config.toml
d_shared_expert = 128
normalize_top_k = false
routed_scale = 3.67
balance_bias = false
vocab_size = 51282
rope_fraction = 1.0
qk_norm = false
attn_scale = 0.0884
parallel_block = false
Below are experts of layer 3 (counted from 0) of a mixture-of-experts language model. Rows are named router (the router's row for the expert), down (a neuron's output weights, with its number) and show model dimensions 256-511. Each number is 500 + 50 x the weight over its row's rms, rounded and kept within 0 to 999. Numbers have three digits each.
Before each expert's rows: "raises" lists some tokens whose logits its average output raises strongly, later layers aside. This comes from a sample of Wikipedia text that the model never trained on.

# expert 9
raises: ".", "-", " (", "–", "/"
router:411501495459461464436541529501483397478543569484536494540511441397552495551486515506550502466565470562540491475524476469547476527582442521534503456547482565540525564501544535451527383476464423414491443564538506450525555456496505540421522533435512462516494542563539529446491532595508499475483614482510443558472447405491510524496469487559517522515552546417488494520509592459548482522544478514491500431484512606438392512470517486449568513477500425532420513541413499422564445459496492506486451583509501536503579585513512495478424462484493493512502552507407516590448593453455469570426498374532509569383493530449521498429528425548489507483480562518564451561491553462531483472507542476509533506461524411585452588639493509491455498496506496405499476527556525511467483459431553
down0:466473530432433408469490527459514457466532502539460569480488463574449574505445568449589563495529564533573602552505443466568479535446482581479554494418523571474420460391488536487472589468444489577563568493500491558543493459466550483521403490429464571538435588518508466521426499470503551393504464470525501468549432500475503469589542462528528552458564515511458510552461494312481551534593505423473487466462500555433465616503640540526535498518487525454557468527498509387456490428504477490449608468467526495536497523495453484533541468505547412498467471521398415502506503514588437520458506479565514491546567490418489503445490513398536529572531421527569483494389511459561442432543576455577418515521438496498471474455481479486501459517574523522457506568533407556478528555536491
down1:439488464551533565406514501493554531481517548449528440444519504550412466454458458489509553509515468538572571527472438476484472395491465501501500474458464555504419464590507532537501497464466464552545563453507458533555502451476434443517537558555490517500426413474486480500555404458487561524569400554562465546465508451469507460502559446447462468432536522477460480441528549458434579525553489482542477561581494373529529438460490508533480505535455472398452493574455555377529376484512456517463564430455474476477461442463416463446479509510528443447521446456426583474516425480592532499439499599590560534470513577593487426369530399497512535442616525518540548548553456508523558496435532517530475513466568465483504452536586542532468528440524437541492573466540496413417561504519498
down2:443436412504577484493467495402484437432443478505481427428481494488532479534577522458494556586478475566545579518550413480559467439481516464476630488572480511466524437478443555504519437428520456561458503440546412532496463517484545512511555594436541580534508544583533443582475568601391484373533443470504493398564540560475491534504466597562530543548573532554413545477459460521469431432493496524504563516618555482550504484554491580532469440487497526474470545557579502535498535432579506471502486495538524524579530435479466491651535561583499505473465561457504577576504549476548422556521502435464501500479418555481543464463551465442569599536558474505414497462457545546560513587446460496459535474473531452550483563469524559474547484493514391467557460572486528521507546494496464
down3:516566617385486537462464483550508465482472491556549520398411531489503460486499487451492530490518467524495519570462543508469511503442403491383505495435535575529446494402612587467604629521519458414498553481374480547477447429460471571538482535483414447547512499426494403552444529513444485506406484454518503466504482524490593518502461513553464519484506443474510542426538504607496421426464528513464485511523495451393561629463461515451574485487552475456523499498565504592374418429517402507447470500533436429565555543566462493520458511507494435512444587521452555571505490485425472481551512591482525508561462531438489519526516533469593462535465477575402568516418476509633487552480415437582520572548504444504542545579417508486438536482450489499519499495520552565455417570490535
down4:539525389481472599553476508476546489493520534488501478560602390504484566518422459554493501485469511599471528497553511488614490571429500461562434486580515378498469534548502452481567558473588545583489445567591549593516480453538564472529439545509412525451476492515548408615530450416506530341527443472547548460558536492552470486518522500497580488595583561395457553450554514576504496527479528439480504481504537480494464619449516496463500532475483564555467473592558496562556478503468489497635515455519467498476499477528440498495556571486474460484519467466544526493605465445486440545501496499444557457435507454524403496489565510500508602539573548475551505464502455471588565409509496438520480550506538482444545527429520395474440440446511471464457430524499546477534560459478481
down5:478531512482522523422520553501430462458575478529485466537480549553380475497467469454554561503503629454530520453490470529588569407536506516604521455535553531544513513540512521381495436518426484480492447456566468564534540548478518473404458579385440576494602518469502529533407472542460450519489532452410513467543421438553485375479518522477432467427527566522535487547481405550489645612489515488485403439484388546491430532442618505506550579497485476561499549513401534428514472484515586549558553505399410432536546563485582588555551548514521507511510504519438555532466470475577541448466463505545456500527479536478469510364518422461510481578572510444503652455519444492539578566569506430498517494503400585512483567540497466476508484531512479535462483501481530433589583510564520
down6:499541511443579459354521500489432638497395480468547468533418467518509523610621465543570558466568533527417412521519452553608504510506534596459449575410416469535553554588470515441572610532478463483534496446501492417435485469516544376548456518506443542543370622479549474507540538471573514549479491492569513485400513433492555462471454481470517488451499518479475529498482534498611498414492540404497498546510555555441535477480603564455537477469472515528494494510444497457624485487473471496479481533609504509427529509453509458523515494511497385432531493474500557494469506531453470593540495484458530595512460519487554443484575464494478551486485467536521463448519483441485500463524489445575550471382450517523553512545505554542465584502553510474491606520621379495447542481410444
down7:472513568506527467478522505557410495512435465455460542518457496598445481405359528471478477545520500475578531464448549496489453498585496487587532529501607550513516522463523390541485493527465554505491579535437427428469462459496501518455528566407578552515475587469481472498510498497566516547432456512522559534568468540489419465459538492435540507490494471535587483534454544500540463520527500488455504582560471474537408512525450528534486467451523472521469431387482462431549537456522444506377566455503484455483530508437474526538509559450565491462435510463442467515472463406494474478566644504544463573530549552589623466383516435511544565527451561471423468436522501575467461462500413434517469493439527495584496507474529459378493599511538566429535617535618470484524484524507438
down8:438477474440509529515583404590446424465496511502470447430614522457476496607521484498528494543502491502512509561494482426464443498558545433480502540460523517482572561432504498414543525490479433422488408504537529528539512513583610457500470441572382499466438528532472473538565491539453506473486415541490558561508517457503482528460521458602465388444532550449509493519545553505555518479481590485517514471552506508541417497481600491442517591471504630449535584511526463459472492472458588525490467469551529463525454488507406474534463505468437498593538469525445566465620513584531493532451497531551552500520414429470483480424470543536548512528439538465522583611568549508418494458476525526544514542481516479455486492476439515514402556563509497488552530529510552433579525526546435
down9:507517480487578509454440509537390607561516426594514398493632498382497456554474543424515544509422536396499487559557405536489544474549489527502428541497481450534490498549463472486418499498520485539487532406494569453494509552459528419512536534398524518492574485474503461494484525473511532489478546478531486512554484538508560551519523499610546544573513467516524496443502537420523521548512513442567454609464528499516488584466464520504436515493519420441647420555517464496564450504491454441475490411541429495457559628515494502472605393483498483468394480539541567475621418465532511564475434540502516489565522586504596508438532523593536521478504552570498460533434461511565505456521463449503559543525469559473468475531501515439447515532495573506492471579549540549558608520572466
down10:499514519512567471538574509469458442522550554531454434557575500479584503354483580479458455471525548572572438423499595550546463501438530524465517490496518559570544451500469594490495561451546480479592583409515458508476497479455441484494473581546573494495446507532541514497548443453548506545457589477480495546540466508488477506449520448535473462614418479420607511406461481506423530519448500503413599432522429524457671548425409448534548560548465535485592508503340469504543502492537557535423518497432511496591600445487507508505504540638465477454514488504536524492533503504550546446431521468455444541544487564549500514509513527575489489510455466481478460544520530509509387459569430519452518542403524457501468473447580544531479416566553483482495548441456481496486466510390493
down11:395442595452509555579414573489496473593499549498452520496450422503459588478665506612534447526487478494541609501581451491448492480499445509497502533523525536579576564442487561435484470466481476493555586529424512557458352441590525440521568558476546476429525546494495538556507476480494513544536395552534489424416482524548557443427520479416490534426503446424477479423492523541476505375551435505511515500426496418462604456527462454417505428557450602517528495550557486493462549480616460524387446510521508445415470476573421480521536496504443481472499506421473542512423448523565480464503431451485565528437497460497591537535481602404529472589429605559594526514541463434537474354497433468481578440523586510457494458458471538440489609448451445536502464495433445487485467415563490
down12:549472526488409404532472485469636489470364501490530537529462447463451489545461513543507467534560539417579437612398472515535452526490492519493584555483502535484560563478503502480546510593512512542454390436572534452554529517491486513453474487526426498603568573601576542551512479434503356419429514369533529470477574518476548486469523506426495566461473465445503483554524414458448576500514462499446475462598528470535467646532478441519505500570404427489434620502436476609515469376451552521597495529566500477584502350470513475514487486602497478593543523501487489520502584622523404488511596416471536440501446579518581539543486525456593491407495423462524508570493543459528420502423530483546468396474473504474531521537537481482580617517480485414480444525573462560519511503468531
down13:481476499458551591319528555494499460410511582453449486452551469482497507478550496612389393497544581334590502512540539499552503461475548496487499469453474555425586573545489615430505459480419583512473471551603516447503499484455500450518556506444504525486442569476523487565505445444519556447559474418460410503620535540472559535467539503557560452542555516452477461495474499528483507521451495465450556461486449520556423482540449410515527519556485551488469495514579517494555442441539587469575436572448507405381588487488537486493427538439441609509431531474467640519458628555525581405421440470571405483497481593472530558493367541445452510554534465522526476553497525500474502505507514548483567433563564512468492480509534440476439595566506415508524557561588550529480451442594553
down14:540504535440497590527516599541469577550514363522499493562527516381485551461569555522518603571510540542454564467547521452442568426532547544541607425482496452543422547490508502461496663428460459486513491445550559572502434528474557529425572491524504408501529508540484443447514504477557495587592531510571488473562451551495544508499466485485437565484523444514440413496480467423461476443555548499506532517625445483496484422582518440546628541496422550521509494459422520524533529446433426581448561433583473555550464468437410569575521490556539531482523510421465367523444517497469487557588565513461464495475464436494470484560451436522525535711489496483451537451576548472480445672519588498505599432502525529497539574535464511437529563484376542485606529500491478508567431498433396
down15:502519615465611450409560434520490501536551495521599498515477513495529510492535464466482494475515539418468444396525468442524533459550401512450524493393490535460497444547536461465491467545539448460513562432507510579597432510506515463505512590510499449555444584468416515478437543561511520487476478301508521518460454484540531488443453521434560515462527471458464493514454442490516575502494537437555574460535519505493469536505406520542473484483583554590459506495435518567472539431443587388369531481515461496554579524412488523482420399490540492354593478584475486568490534463547411438508488472626469432544406576580496450507530496524574490490513520412522552541566499486586474449433504426546425509586497507449442463483436466368523520547566480519436498425536462526575477484451539
down16:493506505537508438541471490571495545500518501552473560569454539545511521489440492478455464536442461421497488492520531513488511586546444519480545595424499525512470497499453389521507487545488541469551517614483439504493379418476422480497464518521556488462470409499485552568548464452476485458444521420461464516390460513538458497518375561438430597503493540483498396573499514531558487378522471458496494561589487477457579560569508547436460512494519528555551550458524446467538490582568503530526490487482498398538481558495470433531489447529365506436503527497527461528387477509521474494439415531551470446434512411478456431576413514556547503548529487447484562549551511561508472540425557484412564528527488521589531449517485520480477485415512464518519535524573490526406498483614553

# expert 44
raises: "\n", " to", "-", ".", " and", ","
router:534545486488529498489474471525470442545501551450465439553496538520535547656411532536460478487533524514569471439479474425427466572507472442486493483605467522444455586447464537493446505558574582510549461345465566472486439506483433565504535504480451521539427461468438468471465468494472455541549421501433462488595453473488525457525539553560405508497408469457446398451555438549507512504454446496428538463482591475472485502479521423524481448500484537514465508492367508509557526520537435422446477540478501557481505484649467545543615435530519513465440512562483488603523426538554417573500450424460459541492519542441569546401461493496546431529562488489500389457518590479464606449511557490422530488450540479488509480462398499460430564510492471488432516494429467518477562470591561
down0:446480511464553477512476529530427574507539492461483511574495544531513477595543581503509585601463518539507518481590489496424451468438607561480620533480469487568568488490385510526510462542528377521584516640534466454405496463516462584506445427442508549454461494469412380559434441578519473395490424453554511528580424583539486502521528541484565526538571442512460543421512601446497457539464574465548483537481504510443509514456515474597449524398524543508515489557585517408488473596492527567386506602432586519492525508540525536483487615566502558483513458442524607474498473493546626416486553457492508495411440400490497430509529452511493373470422483520443461493522419453563521517493501505531499506389527462515530458507542493463508513510478481424566379466534479535495468540577466
down1:555500499496446470555488423467480592523516453490530499636521611515469468568409562484539478466470551523507600482545528586545532483532493452451542459471532512505380478550552563472412547515562520429516407466589461559507551487479553533525486569506507455505569467484504539484521497529472535573492528464498512419530480543479592515418426435442554572502486478546461433573553386448531454452544415504437517561524580546425639514502524546516456510482584530582503560453478466425516503491465553454495513491633572467548430524512546515518526576480503564511584528584517416521466505485485506431506526531575493413507547469545496529434494457522538520531564493471527557503542465481501487408441464420404514478566475569507468459546461509528510409467572534572502517472456466569535467493431531
down2:578439452504502459541560552530493490488516518532494501551503547437487531521462493654463520393444553474521517528512492515588539504534522493483556569522436449482486580466549455498385442495438591433459519497484513598437480508506527444486509499553471492508457542458526448521559510437425549494514678474483549431462511485493539535520552498579518555533458504516522433514514482534482490422432479515484541531505496552471488541582515529444536514481539549459548542546552552473489472498503525527531429513611556461552545587478469434485456468426404493481597462379391509426490531524469437464439524466469510569605448538485490492457554507545584475559493428537523526447491486541485530518577446509448464548520482518466435482545539531425467559439523568530509479568550566451431424508473434
down3:574444444601551557435539421463524511478499497447467526502442476435476461537493573479495397565383488454381530475446504308460576541580546494521445506578407459489562530526470547454480393505487416520505464509537490522501516521622473502574437522470510587453570445477576497545529536490513450546561488425454526509474480489371444567550459449560531415478466552515459497543500479515515600546456491530476509351514516477498501509513507549485460486545584495531527494539561510519459493548428396482417549529497550491469401574438499493500515472450545504588459489536517519544407537447482436440453560444547437495517485617470477500464513440490470485491590475416477619579505565473533558426587519524453431485502412458495515470403656458535554556516477523525520458471503529506499517437444489
down4:433531527495612544553432574650531524535504449520477553544491499450477472485462497531397499518474570523484571504476469572540459438580495501483569478476524539488538546515494502477542510504580557528456479484551474549469451514462554551533476454416424471437556474470476440569537527546487475494469500545520542514580496453436429505544504506406446531482486515530520485502437601428448470562505508476552503524495429523411668448339501484483529524498512522457516584447512533592461529505466540529522501598437477476478576509517465429435530533514560589450468552421531423516431498382513499566497544615439505519542471530537422510547495526460582483551469470576540400463545603468464462575431400487460479468526487501565431416455493462397550418445438464522472525435548529534492502479504511
down5:521419484489436529529551483552523465428531465528540422471578464473525534446568466398521448596394519461504472391494576539497496496521481541482557457384547566496463597512558475422441568481492496416491505503497487479455584510491589581572532512472542470476570439512447504472460442534474435617525564529476461542422544350515457513451494465521468519427530578563496485457502474535481464372512438517563483497496468452471577429545543542520537439463430428490444489438570514462524508497489465535582481506471440564463524498492515433573545583514489448459469519572543525476527465490559569456423446458623413497422561562526522519503462519544541532454440443521438546488454477488482603528549382585532471444579497516531462488588468413494575493483521396518543433562452482405515456424556575
down6:469398544512488390440536586474538510495368475501533513457535494507494509475429559493430483533461461446505452408528523369435611535547503377586499561568454436524510607547528513526487516508441566406446646484550501470439591519584596453461498550549531524478521555542503566464492490422489450475424553553516515477544472450624384490502492496464544461484559437578517454573563469447565532459597461454558517542559526529561529455537478491534461457470538455515460472580472492473527611569454536455472422527508580519453590486490486483490561496406483586541525505464578537446429512383546489499487536480572472496387451501520446446385468444514510535466435477465504493433519469552474509474494437523472582496496471540545432432445516519436488396464426496480513490478534537531501518496603488
down7:478507434540559575451566486447503520560544439552554485597489470439592491562534532485539516503609490500595488562559477592489495481453486515486425483461517434474395545525529444558568583444405454464527462518602476442571418502529459483448472483499447572523535526405491598315465518492442482587548445467503486498484549477514540535454533456490495504434546433361545511530473525378562577595430527468481425514456578483627500434501472465520456494439585518498485531505496545466560521486506488392521449542532562493466417531445471480431527501526531482502443518483525523459475555480459456466498462504467414487460488465429467489569594406473553512478601537487491486435438424428431538458515437536530510459485443515516526509500527459494467456503520512455493530519559464505508520511472547
down8:473473559469508503491503593535483488501433527465513501467462538425535466509417507475508505542475485508501510413494425524453436536463512588475512492441484476460422448536492570550546480372480508526523502503503494474513505499518492450509420539532442461498431524592548557490431487399484491540512518502575467519498519501528360408558453541491463514423559564496608508602513562464558492504473512479466426506496500534399575489514523494596483514510492374537498504474569485485506521456472566604402417432448461475441499497502502536601490613546440489483511551550536462448503541511540502498460501548462508619465556457491459541451499432474506618441544482437464598444456550621533519454553564520580421462555504529567536519555540576471527480463473454525520511496479469519496433538444586
down9:483536389531434560490495476458540489449576533521505472497603477479466606560560494501534542591484504513487533512544448596441466509453494458588504517517433543559520501561457502469486497518571544522433431519440520585458486428533495545515597423453503575479437473524551477459626546469505424547486430545465450466522511463542455434512550474465516509479589484469518527479570522440493529511419567525461477473465561463505445518547510439506460567506593398483563524465505564629444495610459492494533563563517463479485492494473475470501465531426534504567469459525458408453462550447558520531482483332547439452458500580506432515426458480576576636547467494456426431601597396614522434426532498441571486574492528533515447494531492388467439455542475509490559519531438535509552561445554513
down10:521445577432446525447475418512535477587543472502478463468418624538497440530584457489527508496509536476449535480574561549461446508416523549561646458566434546542513560498494537550443503473397484539581447475519450565519533495472422501444511515474476446526482558441479568356524491372474516479548541487538544531523476446473432494459425560425447460526464477575515464451454438458597401505520452493476431450580558545451515638514414522514533522448422486450498496547614505411478596501555549481564428535514512463506481498477522473523509541400518422540377525518493549518534469496439497471536505496513481507422507530444478516558430493446449483471528468494550485487567479511518490427498507496535522500475532530525568544505377420487478518611509416397480506494428503498446392486526485
down11:496517536462412483513508489503477484463481402586523480400431447546521532459632498546551490481528512602502547545526509515418553505494470430479495506493470553482487507377492519453508436486516446458576572537552536588514526574496451541519437503522428536492606570537546507480489581489510538573418450425517509406508600482549553516559574448521464521456540614434504561570470490496508604492501515634572444509455472399511446460458504447411560519479475447546379621611484556510503434534462510557484404574583455468419493492486458531530502578488553481522517545568474521492546529582490447499605489491511458540469523451545557543562513482521507429506508465530529517593543533428460404488445467494525489498452462557496546496599495467499536533520488511430489504472454553473501507508515526
down12:499523570476547610514554546478426516609451574472502394470510504563498400474442483420444471509572403439483509505439470484499489551487539516514480541437490496491483495552495472498533427495425541462481580457454444544495467501431536551453533548502531533524558504442508467413516534495461553506442457498549478545495489576517366450529511471567437426499467440552562445519520482556569415456462493460488553497431416439561497459449533557480503582570538512517571550455533496512460402518467424548516528490442403511516489545499460464585566436593461479590542509538506535542446382445492538517550454498481525481586526550508480467486530546473453483518617566521455552418528504530515445563496474530478516424471389497526451558423579506474519563511486537531453459577530511482438518484481571
down13:543537495509476445516569563411438499555550550540468432518560401519497510512417531483515560466476575585497449531445490641436460513586526432515542566490428425532412463608487540501560488537516453520581455467516539528415637434487502498508549444479502445467456382460544593540568554449608525478451493584416535568450447491473432443514446517530514480508572531535508504471394445395459411489527481574508386549521587516507493553494478530560484452542492500508420532513459546521608511558451545546530499504501480403520540594475419500518571522567452511538491571557476534615437505550479522438449499510536446491497550558521468457498467473406497552537509523544517469479597502530425500457482470418484487420462422541543410447496521423530485393515536588481443461524385463438483549565536478
down14:525478492473495501556507634531503446502508567521479512504490492548546495420471485502588558464522536495528578417496536485552540544487534506532485498336514505553526460460483529589506523456527522539466433463547603525541473471529438508495413462520504472545493552568487591435500474521533492381525591556487542547599538564527591471490547431410495412516411510553500532515512557519522560455451457482483445452588480527471503534573447529597556569458517724477472454577560558485459492612471619448484468551564503471506566552530589497496473461403539593516519484452517502497415497507483538471488387610544558503433490527542404416446473385460472581479463468527516527471505452559481415461422521493555491527561513491511410415436521501487518493487543572521506521497496468483479498560468546
down15:521515540484542523474540473499599533529550601516451460423489547416489518554457365536460502533560520510404454445440574510466515480520485349516589489479500500434563582455541520486554475468530538468483507465475545553512421545569467457562546568391485451613455542485387428464534470519486500445446461454526569575548547553498530498405474539555482586544414468533555517506473516559578395472394387542480465455379463533557489551572462480472490599486555435532493440512453498521534533475518511388514539530506514531489573519491549508592491406497477429407469548493443403521583393448521474488511509524523535452525456522550557448530539399410423502550538562544472460454552482553506499476488501477507513517533539427533499466511479486455488560430506574461417646478460561475502487574465583
down16:461557420385589537501524458506421442615466612499553539643533495459486529479503458565477449497578467521526423440552506465527452539474513500518565534465489453487509528507493513445545507566438414585499517396522457476468550489501450386497402440535512424471452512545549443492533524516436457468560460479460467444491485455491486458542461442455581513512455434522538479431536604439515535476447493431506596510533468393510491498500506524542543467484508502504545524595507561459395480533496512427502522551482451506471526472501479540420451524605488480553537469500495514503529456516532467463477490465451473492481434458426569458479529496548545508521572530495550440520568494384483453416515439511447585471466515478448414491497427439466530497585425477519444459503407479401600490441446565

# expert 22
raises: " months", "0", ".", ","
router:547623593485484437479503468491552496473481591557531477398555413495534633563470459474500463422425469486531524484568498547431465517501456544451576445534510571494489490426536559501523483440461564534509443551586455607553422532400493450482470529531503457471428491481534509506618583539445506545442585495465531562502530502548630468553541561509639529586436516538463507472529526510543502496548475533386527516514545468526572540517446447432436451591518566551419554473485489515579460569386457552501536552472491465618450505495448452502512483495451394487504487462542492495485517422494545513493460463558503510445537488504488579458477533444468434428450469531477474522613478577479480498458533581477537522483506465478482506545533485463533433426383454482477510510526548489524498417587436
down0:507515529429410512506539554499500460537463543485488568544500459398463458549509570547427450508510492593488506557454492419589484527431492549457537508410494513456519492480489531514437424461525376508479510480521493480488558498481504455490485551556509667545585502473457512473442553521449452512493541585463404510457481448514554433478518567440586466486446531471502488554483528387603594532500447490502477529527570479487472458496501456579569408375447500450513542508399474402487585514519582567477481528475526416527395468498486466484418467513460513460494358501472370511527446457466478616434500573636440497496497552507513497456525414445512521668486525482519450510519500539527481484617481558572522379605436557525608515458430453502522604494413468567561557543505426518493530504478466
down1:583505465521552503557556479580529444490481515484538512423552598443529493522461432510530479493542531520503576486547511481484538466486458532438538528543515514538531489565529442463546539465423338462572515539499537462508532420568506476420456505583480551525542594531511522555561540518484462546506600449505495522464507461487450467465554433569463542456531499464553516490557527556498532490590482548495533468567403526525464474500454508410454468488455478511516555451523486438529530508528475515430543541565485501513514431464576477570430431464543489611524545469423479477588514492575421468593429473537465484529538505483553365570550529498504578511490529518481606500554531466491465536541498534482489522468534544584470546465525436549457396515360427482540523593517513494554490463571516
down2:486445529524531579441518473557483612499452565420489409470493472460555456505471480469467532508514585501547430463480577451491522534542505522509417561467516414519523593492463449442584497504494457467481469506502391560398470438470491511539444571545383510553439508455452453587535444581540523449482557433482496474525460583455509511561472438485440610452498499511544498356505556478462506448495499483528525527518491399525471558548457522501435451479447517551467562477531517473473515503522562439543512506593501445522573542475430503512455529384450533379396460540428583505527510564546521526563505527536418473383516421498500545488441629443486462591550454604546479507461485548593430445495452501435467540485445515387498493545506590471429522574519548510543486459532488589446468545504558
down3:575582508501540508431462555497498505547571469517462523422460511446542489509464401550450502483434550504493524493546507548598523368413461541475559507477554546523496536549478542487489518540498475530541500552480497552512592551472463488431531501501536528484482480535582378552506421560572499492551415479539541561471465499543497437524477570465526403487481480496500551508477451542511452622537597512485459495503552508539473576566511481483419442555490543464501522448506470519548445562467405465459454545520518516511484527384540546522528433510470501459566529604527523573459523473485490549445526440604497468551436492530414479448546420549437498516440432497496542476473429428455579475433522404490415612559522544532472498541420561502511516480541503420465472469464540475420469581539450
down4:485564445474447481512428493451492482489424491558541553486541495484510571459453477549536499521523452535571507508479482408580467446542500395541475565558457546529578505492508494548498508473550597571411457538459491529471483513429477413517444584464475543442461489516553515541416514489473493448482437461429469498518414357549533503567398476477461471523508535606438580488529491546445385423440488485539466485463596505483509485551515498569557531487452443475495442497513515390458487494555433488453572539550575443506537366534457461495429542468479520521420488546433468505420523500541508450471564446467437593497526390437497477523439490487460560422451481561432520585484384548479524390515477503432515543504560520489595484505528536497541551513520500577562435511422467411367513474525389
down5:530537575442374485543488512510507580542499476627521417525472572464511518551445509497507442494511530412452569496515395533598557407437501532492434470481559521552407424408484471503514546514503561547520528470498559572524493506512507576473503433498455560491524464567523494591500498413540543566450502530458552448545484567510592600472418559506569519419468523567444582415452408463484473502536431433588596473573580535382472457422511520521497531512497436435440509496550558531538552549405503444583601450588568514423402533496536498501516494470560528510495547517573492504399481524548468446503531464481519525518516550536413519498502565447494514425465448504539474461483503582558490552502502493509497490451607506448541465518548511488490424523572527464576552487496445478507532519487494
down6:466517638435475503595458500456563511517471503551504456489518459410544503397428571522413541469452581466488534487503490563475494474442509549504509501485509567495500508550468482533480501498453492447458532520459493370561549491512408595530539411455506616561444404465483465489460505491393543471614538543487441451490519425548501495475442464520551365455596588493488468478556473454484438550470539487422439567432605536551483453488491494490473510521520527491575410477506534487592508518505565399561556489497441587512527507515571435471499488497467593501522533491552452498542418499451573483467499470530536560490600550567514476443553477541465464522433506579475451501511449462482470409514428511569474521517444582501548428521423415428373603476442418542486540477509505448512560505473570
down7:518510461493554505515492474493473548546512461465528602507443538625629529535515558503475506462428442428549599447395473492410455503502484454414411436527382438497490440533527556496474565545470589365489371501532586541441533541541528509514517576541464410602494554421509539503503521386501502466473494451517577519536485495602530460626520486502511422512517444493487539504555497465501502489490567523557555537553456486467543503537539539516510409496559568529540453596490481583580487435478386495491418502529509540489486547633559481520519453478542384559517520493472541503562551503457535442533451372498487380494439557440431617491536504527548508623473510530509540484449514496498515515411495545426459486489559519462457523532469592505515514449500465485555480402531566493494535508536575
down8:461504437557430512480538502464472512528545507497537501459546455499528495506484488516556534482540544568487522452581551417589502418507560611502488441457524488558460457528421471548529567489360568477471471549479497492613434511551418547563448542426439407497455440512507423588421468490546532540499526486479464527516447504518464548547451588503482482444506468518603565578493419485430501386466603509518478582519496507493503393438437337513476462468485428493577471414531516491527446539551565409476483521537472483488628518538504496540486454505606454511416504499533459366406569470569418447496403403514435504544535548444523568470572556472478462515509549513476503497564462480496519561559446514541545517577457592529515495482487535474644530503520501432529424544541477434560494584551514
down9:577443522485484524551446570489488431521456400427518407514516534551413528497541538533492553516448495523429494440428451457484455577516512538577545461432590629457476548552469507452459462456492476488450572563543445570517483539523519486454555612504562510590471486417581469482444481545607520491515432509482468464518443557656525505581469466456441434596506451495475418460509518492480503509470607473496519437442419497458466484564465469430545549522444522571633540457545580430540564453506413426433447456480480502557474429498502518546448474443553544497468469506482612486528435538442529458422482497518600544476458469511537479371477529539496479493490536483516508487470534487559448528504538524474517507562430470498525412519472520463407505452446509426518460517492503489522604391522476
down10:527476481456418555371533519584504482434529494490564580520625391531527484519496445538486494412447499448502481459536432463540589460547496568515586482394529546446554558555488532483476580517392548531383453423500524577561535549479524514479539438446541454498473576519553491578494501563570545494476473477507495463487527436528528426471499512453510533528545514480524500490527461553525517447560501480419470575447566571440478439576565482543474585490492462583514479525430478590453423584521541577527471490533536566456435485539571499535488525464418473497527511475442419482519416440516488430549531576424550545633528497554531510463542477521596412512513514489512500468579490582538519567569542506426513504456463578397441552602443436509449506422459544451464528405491490499460476548583494
down11:480463596563499523541575569510516493473454416454494593401402531502537536516517563477455482523468555500492474490529507437400502475435465489564586467533483486495492575449449475538481516444424522430567543425400433483506579578485503535474447579485518428579525495547435568384414500625438459640526546582498450463415395552507545466497553480493515476437395541436493429554448544581519496515422517441461540509436480566488514563562477540552505485539466505475553479458514544506423532520495561528465389467466501421462552553542476501522559361583543507469490636499463474515469498502574504456529546579531498571573607461542575498485579435469461410501559451511456574578534519582424445536518461607451497509475503531457475539511534499511614442547505500371445531458500501467553460543516521
down12:426523517518462479533555529470460484535577476462539417541427475477488434437566489485528478552564465496434461553413536460427375461577414535557530484492505441459490500571496610582381575551484589509436511530373464383494457567451508550536531524521492449525556449538481505501521443566529462524519495413521491529505396478401416454475495420491545539507407478596618507450487453538513379391497539561591583435452523524519491450527506401411570468533503493492538459426544524462561505456416460482460482480432541491483507546469433545471443494585415461511478477473450576466445538522516523491483520538484538501466521473487467499457445539532431518550460521552512465522431476499566486487502421563478564466481528463528587463565472460501429531561519499490459487517550420465521470536504435
down13:506408467552458451532621439443577476515457516445487477468579507493449571487554461525378445525546534472425474537367501567506514537503507559461571483465507512532514536539511546502514535434458573476484491486513529564450507464515551505482492479493488560439473534470474481483487499483528523526493488562452517552465509502477443505496533495535550494397472448449561470531537562501581502561574466593532415576514464582347566516558401515490401496543554575563494592552424530373500522568489501421603511497437517497591488459494466413467452472448538564509518541549418521462494484464522384545584476457526543496552480400492565497414502534478472532509485550583467504528575569564553565546447523496504498624562538559504479571499548462506462447490568486599515532508505547447563455519439543
down14:442584543466538446532557465473462529435513470561509568465501522453489478443512427444467596454541438395540588531572435525557468433488519485503510532547500511488557466517605503540520445480504439528479493466489497442424495465414499513495530404563510518562468577463435495498489478453447482509471455506546534504512525381484452481456487487477534422518593415539520524488521489516481513521438477428511551471468525518521525445542495566517509483467490512492477474487441552445450471489574502528542516548581529495486506453464530487488486492488562472574502588384437503519560458468553484509544491574585518544530526431478427395436502427588522595518589462537512448449470527481477534477536576519500489517437476543568501522476476457512469506532468523452512533558469518549452481553349564
down15:507426522439539535484573573536518469506515532555580476518466530443492575553364503497414523493503462553480430486534580485556450491520450569563506533409557614566422509568532510552495521531454479555521501452459510479391418472520510413510498469484599484554522453543484566568445458489481528537503474427506491489479553458497550444456439493471446382406538435427418566416540470494581512495473565441500486527498464468505523427458512444500613519510401469408468577480430501402419428431453477490457411437594503545450494584448567422565488363393525472555455430370455572490439555443556399447439503475493558462493498406396589445500472406542466442576513539483524525454505403517533517538529498528608514511487534600515399527454428486412488497593461484473533474486453494539543430507486530
down16:442465546593350433540422570477493480479433460583415486546410532482481416471565381451525544478513532469471595444467526467534487592510636496516471484492572479494503446522461432459527528492463483583491478543440515513504412533538432563518492458538531544515476488553565491445540502455588542543507576486567491495549545559569530544567617476511502523541504498414589457411493574575496576478587441455445482501441519484490462527568513611506463517553497489512512493450490572457473550502519565568472500489507504471429473480567525577611538523406425488439459522519483510456456601473464515482463512512543475456498435473546566496486473531459512498544468585608451531495544511529552493495464488571416483574553492595473439589439507503481524596557526526469576566478444517493543572467372519